python train.py --hidden_size=448 --d_expert=128 --hidden_act="bilinear" --moe_layers=[2, 4, 6] --balance_loss=0.00337 --norm="layernorm" --optimizer="soap_variant" --beta1=0.95 --max_grad_norm=0.5 --max_steps=5169
Below are experts of layer 4 (counted from 0) of a mixture-of-experts language model. Rows are named router (the router's row for the expert), gate (a neuron's input weights, with its number), up (a neuron's input weights, with its number), down (a neuron's output weights, with its number) and show model dimensions 56-111. Each number is 128 + 24 x the weight over its row's rms, rounded and kept within 0 to 255.
Before each expert's rows: a language model's description of what the expert responds to; "comes before" lists some tokens at least twice as common just after its tokens as in all text. This comes from a sample of Wikipedia text that the model never trained on. Tokens count by the router's weight.

# expert 11
What it handles: Final tokens that complete a name, place or number before a comma or pipe, such as Rovers, Road, Smith, -bury, table digits.
comes before: ",", " |", ";", " (", " |\n", "\n"
router [154 168  96 187 165  97 161 140 152 162 107 137 125 174 129 135 160 152  82 105 139 137 134 113 154  77 139  96 138 121 158 105 116 146 118 158 160 139 123 117 109  84  93 107 139 115 137 145 148 127 132 152  98 108 105 109]
gate0 [ 96 121 141 113 111 133 114 106 128 145 111 159 134 156  77 101 120 181 146 140 133 111 104 116 156 128  96 179 130 131 125 111 136 124 143 113 157 103 137 139 122 106  98 119 115 114 127 105 151 109 119 121 107 104 103 201]
up0 [128 113 138 140 108 157 134 152 114 142 181 112 121 131 150 117 165  66 152 137 130 145 106 140 130 157  84  88 141 105 131 144 136 137 133 114 139 158 154  90 134 105 166 128 124 121 136 138 114 119 145 101 157 163  97 123]
down0 [110 142 111 129 157 122 131 163 166 167  92 106 123 135 149 168 128 122 132 114 107 120 154 155 169 144 124 150  96 111 122 190 140 152  68 169 124 141 116 149 133 122 128 149 110 132 133 131 108 142 143 144 124 145  97  98]
gate1 [ 95 109 162 127 158 148 130 104 111 126 136 152 117 107  95 135 103 136 109 134 122 127 126 125 122  92 128 133 117 170 107 140 140 153 111 103 166 147 152  94 161 130  94  87 133 174 183  88 109 116 116 110 126 145 152 106]
up1 [131 106 148 113 145 143 147 167 133 117 141 153 122 168 180 125  80 131 154 105 116  92 127  95  88 118 136 157 137 136 170 100 119  99  98  93 123 118  98 140  82 133 116 159 127 119 130 135 203 174 155 156 168 116 140 114]
down1 [108 143 154 115 123 162 173  84 162 136  85 155 161 165 125 161 128 105 138 131  93  86 143 105 170 133 142 103 154 130 125  87 168 132  97 125 121 122 133 119 135 105 126 118 163 181 149 133 138 137  85 137 165 118 147 126]
gate2 [159 132 125 154 183 131 133 116 122 131 135 132 136 140 127 119  85 135 131 121 111 142  98 102 114  74 202 172 135 124  92 136  95 118 156 115 118 121 170 166 139 112 101 120 126 100 122  97  90 141  80 131 122 151 146 117]
up2 [142 102 129 130 144 154 183 175 136  72 171 125 153 151 116 153  97 119 132 173 136 125 109  75 137  98 135 124 122 172 104 113 127 140 143  99 157 136 151 145 134 113 122 137 121 119 123 101 106 105 130 145 146 170 115 159]
down2 [115 151 141 119  96 166 103 128  86  98 123 106 136  67 130 100 133  82 143 149 129 147 110 147 122 156 141 161 118 134 166 113 120 162 121 147 132 132 130 164 102 117  68 148 141 145 114 126 131 142 137 109 127  74 164 119]
gate3 [120 142 157 163 130 148 190 141 139 134 111 125 168 122 140 155  80 122 173 131 105 143 140 129 152 112 118 139 120 144 109 140 174 165 147 111 120 121 156 135 157 202 111 157  72 106 136 169 143 125 124  72 162 119 130 127]
up3 [167  98  93 104 132 156 150 145 154 135 144 102 121 110 116 133 103 126 137 114  83 138 150 116 112 111 159 125 164 138 123 145 138 168 150 177 152 146 181 132 119 112 110 131 128 136  91 128 133 103 153 132 110 101 142 142]
down3 [ 95 110 118  69 116  81 172 135 145 123 134 131 117  84 112 204 146 112 149 172 138 106 133 146 105 104  90 138 103 104 155 123 152 147 124 129 129 135 133  74  93 166 153  72 147 114 113 122 151 108 114 123 110 115 137 146]
gate4 [130  87 101 118 110 116 134 114 100 112  92 162 145 117 151 127 109 124 128 134 121 130 119  91 138 101 167 177 133 104 139 122 139 188 146 163 101 162  97 104 159 118 160 166  78 137  94 142 134 181 112 127 158 108  94 137]
up4 [160 153  92 107 100 140 130  92 144 189 189 132 103  81 128 120 140 135 114 107 154 133 120  95 134 115 168 119 178 110 133  75  81 130 123 145 105 100 131 153 146 131 134  71 124 115 179 139 117 151 173 109 113 178  93 119]
down4 [153 152 135 162 181 126 123 148 141 119 142 164 147 125 109 149 158 125  88 113  84 143  92 142 137  90  95 143 143 135  99 125 114 162  96 127 129 141 157 110 179 105 117 130  96  89 130 139 132 155 112 155 143 162  99 154]
gate5 [ 98 135 112 120  85 125 106 105 128 161 166 111 119 158 145 142  96 125 132 125 131  93 142 139  96  91 116 115 124  76  90 144 169 137 131 138 119 117 109 131 129 114 105  90 137 171 101 155 113 116 119 132 139  81  85 115]
up5 [117 133 149 147 135 112 175 127 118 124 162 122 151 108 138 128  95 145  81  90 144 114 174 153 116 134 133 114 124 108 100 121 118  81 167 153 144 114 188  99 146 121 157 119  67 127 155 139  94 130 126 177 150 119 121 123]
down5 [138  80 175 110 120 103 126 163 151 102 139 124 134 121 130 122 162  72  75  79 125  83 117  85 126 130 128  67 116 132 142 150 157 108 120 134 161 103 130 160 125 134 123 144 137 133 116 133 159 104 142 148 142 103  93 117]
gate6 [109  87 146 131 112 136 153 145 105 120 118 131 131 146 142 132  86 109  98 114 127 123 112 140 156 145 160 150  98 125 127 110 139 139 127 136 107 132 134 140 142  68 104 104 170 132 107 118 129  99 118 130 148 117 138 154]
up6 [131 156 131 126 135 139 124 146 107 163 133 139 168  99 135 106 110 146 121 121 131 114 130 160 134  94 144 101 126 220 144 114 153 126 114 168  98  98 110 129 154 134 154 163 141 115 106  99 129 145  90 115 119 151 125 166]
down6 [106 141 112 115 125 162 128 123 144 133 119 115 101 126 154  90 111 141 150 108 154 149 132 153 144 163 112 142 117 134  75 134 130 120 132 162  92 126 122  88 139 124 137 135 133 138 114 111 117  95 111 115 148 113 125 136]
gate7 [ 69  97  94 148 136 153 154 159 179 130 126 141 149 140  93 115 139 126 132 161 145  52  98 100 153 140 138 180 156 135 116 130 149 139 122 143 147 119 153 115 156 138 124 127 160 146  82 110 109  88 129 139  93 110  90 142]
up7 [120 135 129 157 123 101 145 108  90 155 155 108 112 100 130 155 137  96 112 123 138 117 134 141 155  97 139 132 144 173 137 142 134 157 131 152 124 123 151 136 134 145 150 140 125 118 120 133 157  94 146 142 141 155  73 134]
down7 [139 143 168 148 192 118 116 172 119 139  97 101 161  87 132 113 124 133 100 104 139 113 125 138 109 138 188 136  81 101  77 135 111 130 130 119  80  99 113 136 123 107 159  98 139 102 134 141 141 125  64 143 132 174  78 165]
gate8 [138 141 119 110 123 141 152 111 138 136 111 152 132 134 163 122 133 119 115 151  91 101 161  90 158  70 141 100 113 144 133  89 115 154 129 118 161 158 119 125 109 117 117 135 134 110 163 131 136 170 159 107  75 103 127 156]
up8 [123 176  98 147  99 142 104  91  84 138 178 156 154 104 119 150 112 143 133 103 176 121 132 104 140 123 154 177 151 130 106 160 113 115 115 171 156 106 151 168 142 108 107 133  47 157 129 170 115  99 120 120 123 107 133 127]
down8 [ 99 145 148 129 153 124  88 141 126 154 166 135 146 147 146 140 143 143 150 120 186 122 105  80 142 125 141 123 149 103 136 131 180  92 109 151 125 142 106 142 108 137  95 139 132 149  94 128 152 121 102 129 130  97  91 143]
gate9 [133 171 130 123 140 121 113 153 136 137 129 158  98 112 108 143 150 126 158 122 125 128 135 100 152 123 140 118 115 128  84 105 113 133 140 128  98 119 122 120 139 155 135 155 114 167  99 115 156 151  92 123 142 100 131 107]
up9 [ 95 119 161 143 138 134 152 163 112 138 140 137 151 128 130 170  80 155 164 120 129 143 140  66  82 119 170 103 125 103 123 134 123 116 136 107 125 148 117 126  77 170 137 151 137 150 125 151 105 148 130 145 148 180 136 141]
down9 [119 134 145 182 137 138 110 147 134 121 112 137 112 119 132 108 139 121  74  91  78 130 138 192 109 101 187 145 168 164 101  82 109  92 167 132  93 172 145  93 162 101 147 175 145 125 155 125 104 173 102 141  87 103 101  82]
gate10 [ 87 129 144 138 149 106  99 160 114 152 121 113 114 130 162 125 117 115 139 136  83 119 155 127  90 105 132 104 146 116 102 129 144 166 167 150  87 110 113  94 125 114 159 132 178 122 163 153 116 118 162 169 154 135 135 129]
up10 [122 151 113 136 154 157 175 108 141 129 124 168 152 138 124  50 100 129 142  88 170 132  95 164 143 100 107 151 111 148 137 104 111  94  87 156 144  87 157 105 157 117  95 184 123 104 109 160 166 160  50 142 126 141 131 131]
down10 [150  92 127 137 104 110 102 170 126 136 106 129 101 156 125 139 120  92 140 148 138  95 125 181 156 161 141 100 124 132 118 135 106 122 175 135  99 143 134 141 130  79 103 171 149  93 146  82 141 147  95 109 119 188 151 122]
gate11 [126 173 142 116 147 149 101 156  89  72 154 136 151 149 150 151 137 108 123 102 153 103 163  87 116 100 136  40 148 192 109 124 153 155 101 105 150 138 175 119 120 139  88 108 125 130 127 111 113 126 132 127 111 103 120 126]
up11 [157 115 135 133 110 140 102 152  86  95 121  88 157 125 138 117 157 127 114 153 136 145 191 115 132 149  84  95 161 117 115 186 102 105 100 111 132 148  82 130 119 133 151 195 147 154 115 135 119 121 160 132 114 104 123 123]
down11 [140 142 146 142 142 131 121 119 127  99 118  95 131 207  99 158 120  94 121 128 165 120 149 165 144 159 101 109 138 143 130 113 135  91 122  81  92 142 179 102 112 121 117 110 118 130 111 119 121 113 117 136 141 158 107 130]
gate12 [120 151 109 102 154 106 114 163  87  82 163 140  94 133 175 138 121 109 128 127 144 116 119 153 140 112 182 120 134 123 137 140 139 129  97 128 129 150  83  93 136 162 152  95 138 114 123 128 118  81 124  97 128 160 115 139]
up12 [133 107  94 123 110 140 143  98 158 128 136 103 121 125 116 138 155 120 134 138 118 138  94 119 128  95  69 156 146 152 109 111 132 139 126 141 125 122 152 152 142 149 143  85  91 114 140 164 156 133  96 118 151 125 122  97]
down12 [146 125 140 123 111 133 147 164 125 106 114 125 164  80 131 135 119 116  97 151 130 153 168 166  98 117 146 123 114 108 156 153 134 125 132 104  90 134  89 127 125 114  89 137 106 122 157 122 113 178 123 129 134 146 122 147]
gate13 [130 165 153 141 164 114 131 139 152  98 127 116 150 155 127 134 130 115 121  99 137 110 105 123  98  90  74  95 186 132 137 161 155  97 133 124 100  89 109 148 139 141 145 113 151 152  91  94 112 115 112 128 152 134 115 160]
up13 [150 151 102 121 124 141 124  91 125 156 119 148 123 138 139 157 132 144 175 145 118 140 150 181 122 179 122 125  77 110  80  93  80 175 116 116  64 107  98 112 132 153 131 125 100 140 165 138 158 136 144 116 156 138 100 177]
down13 [134 125 137 100 133 122 132  93 180 108 119  89  84 111 142 114 118 161 184  96 139  73 199 134 135 127 137 149 123 115 123 131 138 150 117 139 115 165 122 154 131 154 140 104 123 132 129 109 130 119 121 177 156 118 107 131]
gate14 [ 95 121 148 131 137 153 107 120 137 137 145  90 128  87 160 119 154 129 132 119 113 122 111 136 115 124 173 136 127  94 138  87 105 156 159 123 118 102 149 163 172 126 145 156 110 130 114  96 132 126 108 140 121 153 129 135]
up14 [114 146 100 123 154 133 110  92 133 173  98 144  86 103 123 149 133 133 174 135  99 125 114 123 137 164 110 145  71 128 147  98 111 138 141 130 119 143 130 113 123 144 144 167  99 133 105 145 121  90 121 135 118 137 150 146]
down14 [138 152 130 163 138 105 171 105 160 146 108 135 150 115  91 161 151 103 134 123 137 117 182 103 132 173 133 140 116 146 125 106 163 161 132 134 166 163 118 122 116 101 124 153 129 106 146 100 114 134 146  79 133 121 103 117]
gate15 [139  95 112 148 143 158  98 124 155 110 141 120 125 162 132 107 101 162 133 134 151 106 118 132 140 119 143 144 107 118 174 126 171 144 121 117 103 180 124 137  95 120  88 155 180 154 169 159  62 108 211 120 125 120 103 111]
up15 [106 135  96 124  99 113  99 119 139 105 121 124 143 156 125 150 108 133 176 102 134 120 113 101 125 145 115 104 124 135 162 148 124 102 138  89 102 116  73  82 114 159  93 133 111 142 159 104 103 123 144 153 134 110 153 138]
down15 [130 159 124 110 125 170 136 140 126 122 162 121 153 115 125 123 144 114 138 112 148 109 118 100 104  96 132 119 157  97 137 140 113 107 147  93 148 132 131 196 119 113 140 119 107 152 130 106 154 130 162 152 104 136 133 154]
gate16 [149  86 144 144 159 138  92 122 128 148 137 141 137 140 149 166 119 181 122 159 104 131 102 103 130 134 124 125  95 137 113 132 145 151  85 125 101 160 157  86 152 133 115 151 136 119 120 107 168 141 164  76 153 123 138 169]
up16 [106  97 145 156 149 112  76 167 130 148 141 129 150 113 127 151 101 143 123 123 139 138 113 116 151 165 185 134  97 152 140 129  97 150  95 130 118 119 139 100 149 146 104 136 100  93 130  76 106 141 138 132 112 112 111  90]
down16 [115 150 146 147 156  77 105 127 153 146 114 146 118 120 115 151 157 106  94  81 109 148 163  66 159 153  94 124 127 120 165 165 100  97 119 129 121 102 152 122 108 152 116 139 129 127 123 120 117 119 140 123  96 116 101 164]
gate17 [ 79 176 160 103  62  84 156 110  63 113 169  78 137 158 109 179 103 129 101 146  90 161 118 132  96 127 143 117 130 123 164 142 129 159 148 106 141 118  91 106 145 148 157 106  54 124 134 149 161 142 104 102 171 116 114 144]
up17 [123 155 103 140 156 140 108 159  96 128 105 124  87 128 124 136 155 157 114 118 134 107 110 130 129 135 161 148 123 129 142 125 122 118 111 179 153 101 155 139 120 187 118 137 132  63 138 134 127 110 117 127  87  92 108 120]
down17 [155 129 116  98 134 146  79 158 147 127 151 139 163 122 138  88 153 149 146 143 126 110 162 133 141 146 146 117 145 108 121 118 120  82 113 112 152 127 160  62 131 125 104 118 168 103 124 148 108 178 127  84 122 110 118  75]
gate18 [132  93 167 139 129 149  84 101 113 135 116 119 127 128  81 145 148 134 150 134 111 132 138 100 132 159 102 143 101  99 146 102 137 105 112 150 120 125  97 126 120 138 184 120 136 123 110 152  89 138  98 154 125  92 116 145]
up18 [ 96 105  99 139 110 130 125 164 130 136 106 149 113 104 151 146 135 137 137  93 106 155  99 100  91 118  81  96 139 140 142 129 166 111 111 162  99 104 155 162 100 161 124 141 101  97 151 111 160  95 120 135 145 129  88  62]
down18 [136  81 169 151 127 116 120 121 102 129 131 118 137 127 153 165 120  91 146 134 149 122 117  98 106 115 113 154 135 110 101 138 144 134  98 103 146  76 135 154 133 142 107  67 138 119 145 138 120 108 172 137 113 112 162 123]
gate19 [150 123  89 141 173 146 183 131 117 120 115 118 134 104 145  98 188 144 159 128 150  66 120 141  95 122 151 154 144 153 102 115 113 124 110 122 151 143 101 139 126 146  91  95 118 147 118 137 125 108 120 124 126 136 145 146]
up19 [140 140 129 113 135 142 137 132 141 141 158 140 115 102 146 126 120 162 125 124 168  84 143 128 108 168 125 130 137 141 141 137 118 111 129 131 148  82 129 156 129 126 112 156 126 117 126 150 119 125 117 124 160 105 165 143]
down19 [154 152 123  86 157 112  92 154 119 136 115 152 137 132 148 120 136 121  97 125 106  72 113 140 121 139 162 155 120 142 147 125 118 128 138 102 108 138 126 113 121 102 195  87 124  96 130 143 130 149  96 118  48 131 151 151]
gate20 [155 127 110 153 130 108 121 117 150 178 106 165 130 111 148 123 132  74 157 163 138 105 148 161 161 158 134 110 129 146 125  98 116 154 127 128 139 138 127 120 128 110 150 109 129 149 120 183 150 110 172 167 174 161 147 107]
up20 [147 151 135  91 115 123 127 103 112  92 140 124 134 159 106 133 135 126  72 123 119 109 115 135 144 150  95 183 119 150 128 158 138 122 115  94 113 119 116 100 105  99 112 118  96 103 124  92 146 166 143 119 110 127 155 168]
down20 [145 115 167  94 100 140 171 137  74 157  85 150 125 131 135 146  85 166 153 142 143 146 174 124 154 124 112 165 155  99  98 134 178 147  86 114 151  88 141 118 127 148 108 118 114 135 145 126 123 128 115 126 139 187 144 112]
gate21 [132  85 139 104 158 108 154 120 119  99 112 169 107 129 136  96 143  96 154 192 146 145 136 141 163 124 128 109 105 168 118 122 116 116 135 150 130 164 103 147 103 160  96 142  86 113 124 131 109  78  92 146 129 153 148 128]
up21 [150  81 145 118 143 145 136  97 171 153 134 105 139 108 141 128 148 162 118 115 110 112 157 131  99 124 135 157 132 119 163 103 135 152 144 165 113 100 154  77 151 145  98 101 174 136 140 147 159 136 161 156 124 101 147 119]
down21 [127 141 113 131  89 123 114 161  97 137 122 122 111 145 123  89 127 176  90 140 139 178 157  76 121  77  78 107 109 136 126 113 164 147  93 106 149 108 170 168 118 129 127 124 107 132 156 125 131 136 122 105 118 138 140  86]
gate22 [148 109 164 146  58 147 138 144 121  85 141  92 164 138 152 103 153 159 151 109 166  87 154 104 156 127 153  99 115 104 153 158 109 184 136 165 125 138 128 141 116 131 111  87 143 115 117 128  75  89  81 131 155 121 125 128]
up22 [102 114 149 113  92 166 166 145 122 122 121 124 102 155 113  91 183 156 119 116 120 128 137 138 126 156 122 123 143 138 139 161 170 133 155 124 135 147  85 110 142 123 135 160 130 156 156 115 107  97 102 174 103 139 130  89]
down22 [146 126 116 148 113 100 132 108  98 160 126 156 113 177 137 106 127 128 114  77  98 111 110 103  87 158 131 120 118 153  87  85 139 146  67 150 107 113 153  77 105 135 123 119 172 151 135 170 143 116 122 113  88 125 126 128]
gate23 [130 144 132 127 139 108  93 140 149 111 124 155 164 178 160 132 116 118 143 148 102 144 116 178 114 125 124 171 203 182 117 121 136 152 171 107 138 161 147 133 124 120 120 119 104 146 126  70  87 134 161 120  92 132 168 117]
up23 [130 158 123 149 123 129 133 128  99 161  98 128 109  95 172  78 162 132 114 157 106 138 139 122 139 146 122 119 131 114 145 123 124 100 114 120 157  61 115  94 148 163 108 160 131 127 160 151 146 143 125 111 163 133 136 103]
down23 [142 172 166 113  96 102 151 108 132 115 158  66 132 132 133 136 165 177 123 139  99 151 134 100  91 128 119  93 128 123 115 168 112  91 112 143 106 124 153 135 138 166 180 141 152 131  92 123 130 134  70 134 158 130 109 121]
gate24 [ 92  79 158 138 105 150 107 125 132 134 110 109 133  80 121 132 121 131 137 109 116 123 145 127 135 150 151 157 129  90 113 168  70 138  87 159 127 126  80 183 105 108 145  93 108 122 185 130 164 124 140 106 123 121  79 123]
up24 [109 129  95 145 156 140 131 140 126 110 115 112  90 128 146 147 132 159 133  97  90 137 147 146 181  76 142 102 147 132 166 111 102 129 148 147 155 124 125 104 158 100 125 137 109 150 118 119 118 127 123 141 149 144 106 160]
down24 [138 135 117 130 122  77  78 168  82 160 132 149 126 166 117 135  97 152 137 140 104 125 122 138 151 204 114 159 145 123 133 136 153 169 127 150 167  95 152  52  89 110 108 101 131 128  94  93 136 133  99 120 149 151 104 143]
gate25 [148 117  98  86 115 134 136 139 130  80 117 134 114 197 127 118 131 100 124 126 134 168 110 122  71 118 149 116 111 122 150  81 120  96 139 105 130 158 151 101 149 124 118 181 107 116  87 137 170 152 139 132 100 138  95 102]
up25 [141 166 116 170 149 116 146 115 114 142 125  85 135 100 178  95  99 180 130 119 153 111 150 140 112 140  86 135 126 146 100 111 148 130 121 123 123 139 130 107 128 126 113 101 133 197 129 119 119 110 159 170 171 186 131 116]
down25 [117  55 103 141  94 129 161 155 122 129 122 119 154 142 130 136 131 101 145 117 114  97 148 138 115 114 193 135 135 116 131 178  99 104 178 127 127 161 145 103 130  89 123 199 137 133 138 132 113 156  61 142 140 125 119 177]
gate26 [134 156 157  95 107 113  92  76 107 125 111 135 149 156 125 136 156 113 115  98 157 163 117 124 103 124 128 191 104 131 150  93 131 187 123 151 128 109 125 131 175 133 127 155 138 123 163 109 119 170 128 147 106 155 138 152]
up26 [102 139 134 174 153 111 149 119 115  60 115 101 116 134 132 159 163 103 136 135 104  94 170 140 111 139 133 122 144  71 146 103 109 117 125 150  93 150 130 106 143 150  99  98 103 150 110 129 128 101 136  66 146 115 113 138]
down26 [104 117 130 122 151 127 124 193  99 137 156  93 162 139 157 137  99 100 133  98  98 145 114 164 114 145 149 144 171 114 117 144 117 123 125 112 124  99 131 102 133 144 135 168 116 104  90 126 113 155 105 161 173 170 124 103]
gate27 [137 133 117 133 134 118 109 117 152 139 133 147 130 153 138  84 133 157 131  88 106 144 122  96 126 141 104 111 171 142  86 164  90 142  90  95 126 148 139 116 138 169  71  75 115 130 159 155 120 130 108 101 125 100 129 141]
up27 [107  89 106 144 137 134 122 137 124 124 142 144 149 117 133 124 132 109 103 132 150 159 165 114 161 144 112 160 133  89 120  81 130 128 128 145 196  89 154 142 163 119 129 118 121 101 148 158 101 126 170 140 102 164 103 135]
down27 [137 112 156 108 133 109 153 140 124 162 182 123 105 122 104 129 121 124 120  62 125 147 111 142  78 164 109 148 125  90 161 129 118 154 145 160 104 136 108 104  80 122 139  79 133 151 114 127 137 125 152 128 158 107 135 144]
gate28 [115 122 141 118 109 123 123 133 102 117 116 130 143 147 167 140 130 106 110 125 133 165 196  92 134 171 109 114 107 109 104 131 137  84 135 123 108 167 168  94 159 148 126  87 110 118 120 143  76 118 121  99 158 157 120 155]
up28 [145 131 117 142  88 158 105 164 141  88 162 112  75 165 151 158 148 116 144  94 119 127 120 127 152 139  92  71 136 116  69 169 141  95 145 107 167 136 156 111 111 138  66 145 137 172 140 138 100 134 123 130 141 175  83 136]
down28 [152  81  86  96 130  91 146 142 164 110  99 149 112 163 147 111 142 111 136 135  74 139 112 129 107 127 150  99  85 140 147 106 101 142 126 117 126 105 142 122 109 128 173 166 134 111  98 107  96  86 136 162 146 122 124 146]
gate29 [142 125 121 132  99  96 146 135 138 139 130  89 146 104 115  99  89 127 173 120 125 134  70 113 138 177 101 118 167 104 170 106 135 149 100 162 147  88 150 150 114 177  98  98 125 108 127 157 118 134 122  56 105 120 112 108]
up29 [122 110 126 104 158 189  99 127 110 134 152 124  86 153 148 136 115 128  83 120 135 100 109 126 122 104 163  98 159 168 157 108 168  92 110 126  91 123 137 119 106 155  88  90 112 133 119  95 124 161 114 123 122 134 134 123]
down29 [121 160 134 128 154 134 158 135 169  88 155 137 154 119 161 126 122 179 186 166 111 165 111 108 156 156  92 145 106 119  95 114 128 111 127  95 131 106 131 179 161 107  89 101 155 177 108 118 167  98 163 132 153  76 163 130]
gate30 [106  97 169 131 158 151 146 109 133 144 160 135 132 137 142 188 176 134 114 134  93 125 164 103 154 138  67 140 136 142 138  95  90 154 148 127 100  95 119 119 146 145 132  75 188  98 138 131 143 105 140 152 129  97 110 159]
up30 [147 117  90 160 111 110 123 158 123  98 108 103 137 139 115  91 124 146 139 136 128 168 117 170 106 144 123 140 104 106 103 134 174 145 138 150 100 146 113 173 120 145 133 106 141 126 105 124 127 124 126 132 146 121  99 119]
down30 [164 158 150 110 155 114 157 154 131 130 119 121 118 142 156 168 117 135  75 115 167 148 163 142  83 122 141 139 142 167 132 140 128 136  68 131 142 103 139  90 139 150 113 143 128 173 134  96 126 104 145 150 140 131 136 160]
gate31 [128 121 151  96 159 145 122 152 146 132 165 133  96  73 190 110 143 125 124 168 154 109 116  83 114 127 101 137 134  94 139 133 120 112 108 112 155 123 117 152 110 144 176 139 121 126 105 145 113  97 143 157  75 126 102 119]
up31 [ 93  79 122 109 169 126 111 111 138 124 130 132 106 144 129 133 110 139  94 144 146 124 116 117 160 181 103 132  76 132 136 105 148  87 145  66 129 150 120 107 140 107 140 137  99 137 103 118  83 118 121 132 128 128 118 128]
down31 [130 128 120  92 133 126 128 187 103 165  97 120 158 164 123 147  87 129 116 153 145 137  94 131 102 130 125 104 110 139 116 105 129 162 167 115 144 147  80 108 141 133 134 131 120 106 151 147 143 104  90 138 190 115 113 102]
gate32 [125 110 162 140 114 105  91 116 114  90 131 151 153 108  73 133 150 102 131 118 120 150 135  98 131 102  60 140 125 149 134 143 104 157 136 104 101 152  96 105 109 159 103 143 101 113 128 128 121  74 135 152 133 121 117 129]
up32 [131 107  79 132  87  84 160 123 119 123  92 118 121 133 112 153  94  97 109 152 163 111 152 127 117 174 135 110 139 119 115 129 103 127 109 118 106 119 122 110 105 193 149 137 143 132 149 161 148 151 193 150 153 126 157 124]
down32 [136 111 145 120  90 130 106 122 113  91 156  87 113 140 161 111 144 122 146 118  93  96 113 140  97 176 154 135 100  98 135 167 142 111 132 124 115 134 118 105 138 134 123 126 101  76 107  91  85 130 140 136 145 122 109 130]
gate33 [120 159  95 157 132 143 169 157 108 160 117 112 120 135 124 115  99 116  81 142 117 155 108 119 171  89 146 127  95 110 112 169 160 165 177 159 158 105 122 147 156 164 131 150  60 176 135 128 113 137 146 150 156 122 129 168]
up33 [106 109  96 113 128 156 109 118 104 138 129  74 150 170 105 106 140 129 142 144 144 118 154 135 129 151 108 104 100  98  89 105 175 134  57  79  75 168 104 108 117 117 114  96 144 127 125 142  92 132 164 117 117 135 135  76]
down33 [162 100 139 128 105 156 141 117 115 130 132 101 115 123 127 114  73 177 142  84 143 131 136 111 121  98 117 100 104 126  71 116 144 114  99 146 117 126 143 108 120  98  97  93  82 151 159 104 175 122 162 182  83 129 159 101]
gate34 [133 139 134 118 151 121 115 130 100 111 119 166 163 108 166 103  98 144 118 138 156 106 171 124 125 153 137 145 115 131 103 159 183 121 110 151 143 153 157 111 121 112 144 103 145 127 129 133 122 143 115 158 177 127 109 134]
up34 [128 135 115 123 156  81 122 119 147  86  91 119 157 150 108 109 113 123 157 105 147 107 126  95 139 196 114 135 131  71 106 131 140 146 155 161 134 119 116  90 148 153 129 122 158 101 140 140  95 130 136  96 112  96 115 141]
down34 [153 163  83 151 143 112  93 117 114 161 168 110 120  83  59 140 149 164 144 114 126  94 122 161 147 130 131  92 142 147 112 147 110 144 124 136 138 125 122 137 151 179 137 138 138 156 157 148  91 124 109 114 129 159  82  78]
gate35 [123 160 134  91  98 140 156  93 122  88 131 102 110 136 144 181 166 129 116  79 111 184  97 135 117 124 134 123 107  72 110 137 117 119 115 109 103 103 139 138 148 153 144 120  81 116 101 115 149 115 163 179 180 115 100 124]
up35 [105 145 119 171 154 134 122 105 148 100 116  94 146 136  92 125 110 183 135 106 130 121 109 119 164 116 123 132 193 140  57  84 123 132 151  74 139 167 153 104 145 133 103 133 115 119 104 151  93 117 122 137 138 114 116 136]
down35 [160 136 165 135  91 138 134 134 103 141 116 158 135 141 121 121 133 136 138 123 109 159 146  96 107  64 159 159 153 112 112 133 105 153 128 116 161 131 132 165 118 135 143 145 159 145 150 158 108 150 115 136 129 107 133 140]
gate36 [134 126 133 125 130 102 104 145 121 157 154 107 150 121 118 115 159 117 133 148 138 128 119 150 118 123 152 114  98 167 134 113 108 157 134 166 156  96 130 115  96 135 136 154  70 151 124  99 153 124 178 125 107 142  82 116]
up36 [165 134 142 138 136 141  98 197 116 134 148 106 133 129 140 118 137 135 159 172 144 163  98 123 101 166 178  86 112 132 151 122 142 120 123 145 132 138 121 116 126 125 155 138 123 160 159  97 157  99 164 117 167 124 100 131]
down36 [ 98  93 113 138  89 145 124 112 116  98 103  96 145 119 179  80  91 113 122  61 126 122  79 103  86 123 116  85 166  97  97 101 123 145 131 131 164 168 137 122 115 151 116 160 155 150 115 127 120 148 110 147 102 119 120 103]
gate37 [126 126 100 121 126 106 150 170  99 120 160 126 104  99 157  81 121  99 117 125 118 139 122 111  98 165 107 130 139 121 125 163 160 128 139 180 177 105 167 147 106 121 105 136 179 168 112 162 124 152 161 127 136 159 104 171]
up37 [160 118 139 107 125 142 160 108 129 143  82 142 109 172  99 153 131 124 110 160 144 119 176 122 125 110  97 129  95 111 156 135 153 146 133 163  94 164 112 151 138  88 118 140  96 118 158 144 181 118 139 121  91 105 114 107]
down37 [143  95 128 142 123 150 106 118 183 125  86 108 128 137 130 117 120 165  89 119 111  75 122 162 147 162 103  83 156 166 147  75 143 117 141 136 126 117 115 110 116 119 100 147 169 119 163 122  77 137 122 120 141 124 144 140]
gate38 [135 135 124 140 105 151 133  97  93  80 133 127 144 147 161 133 132 119 117 131 150 101 124 109  95 151 140 112 120 109 139 154 136 127 144 148  84 147  99 142 132 112 124 144  87  90 129 162 104 158 159 158 130  96 131 108]
up38 [ 88 155 146 149 103 125  95 111  87 134  95 164 160 143 162 113 154 124 103  92 121 116 164 110 153 107  87 106 143 135  65 113 127 104 149  63 155 153 102 139 177 159 146 108 142  93 117 121 102 158 143 122  90 119 116 129]
down38 [129  99 138 168 115 116 142 109 138 102 123 141 142 108 145 111 157 151 145 116 130 124 130 152 117 143 112 100 154 153 151 115 103 172  99 143 127 127 101 155 147 149 163 120 115 145 153  86 111 127 180 117 124 145 153 113]
gate39 [165 133 123 135 126 147 134 147 141 129  99 168 115 174 130 139 101  90 149 123 129 149 113 121 147 129 132 112 112 145 105 102  87  82 128 120 120 162 134 133 163 120 144 140 175 146 118  83 111 163 129 161 110 150 119 119]
up39 [ 66 111 143  86 124 132  97 129 119 125 117 184 166 114 130 159 164 146 132 105 153 139 132 147 110 162 171 152  95 122 105 152 166 111 132 101 156 141 156  81 125 113 128 131 105 128 117 143 129 117 121 135 152 149 151 103]
down39 [132 173 162 142 136 120 124 113 127 129 141 158 107 210 162 140 128 174 119 121 109 132 140 108 125 168 104 125 136 103 129 120 113 101 128 148 174 104 144 151 138 113 144 121 133 179 115 139 124 136 138 129 125 144 139 123]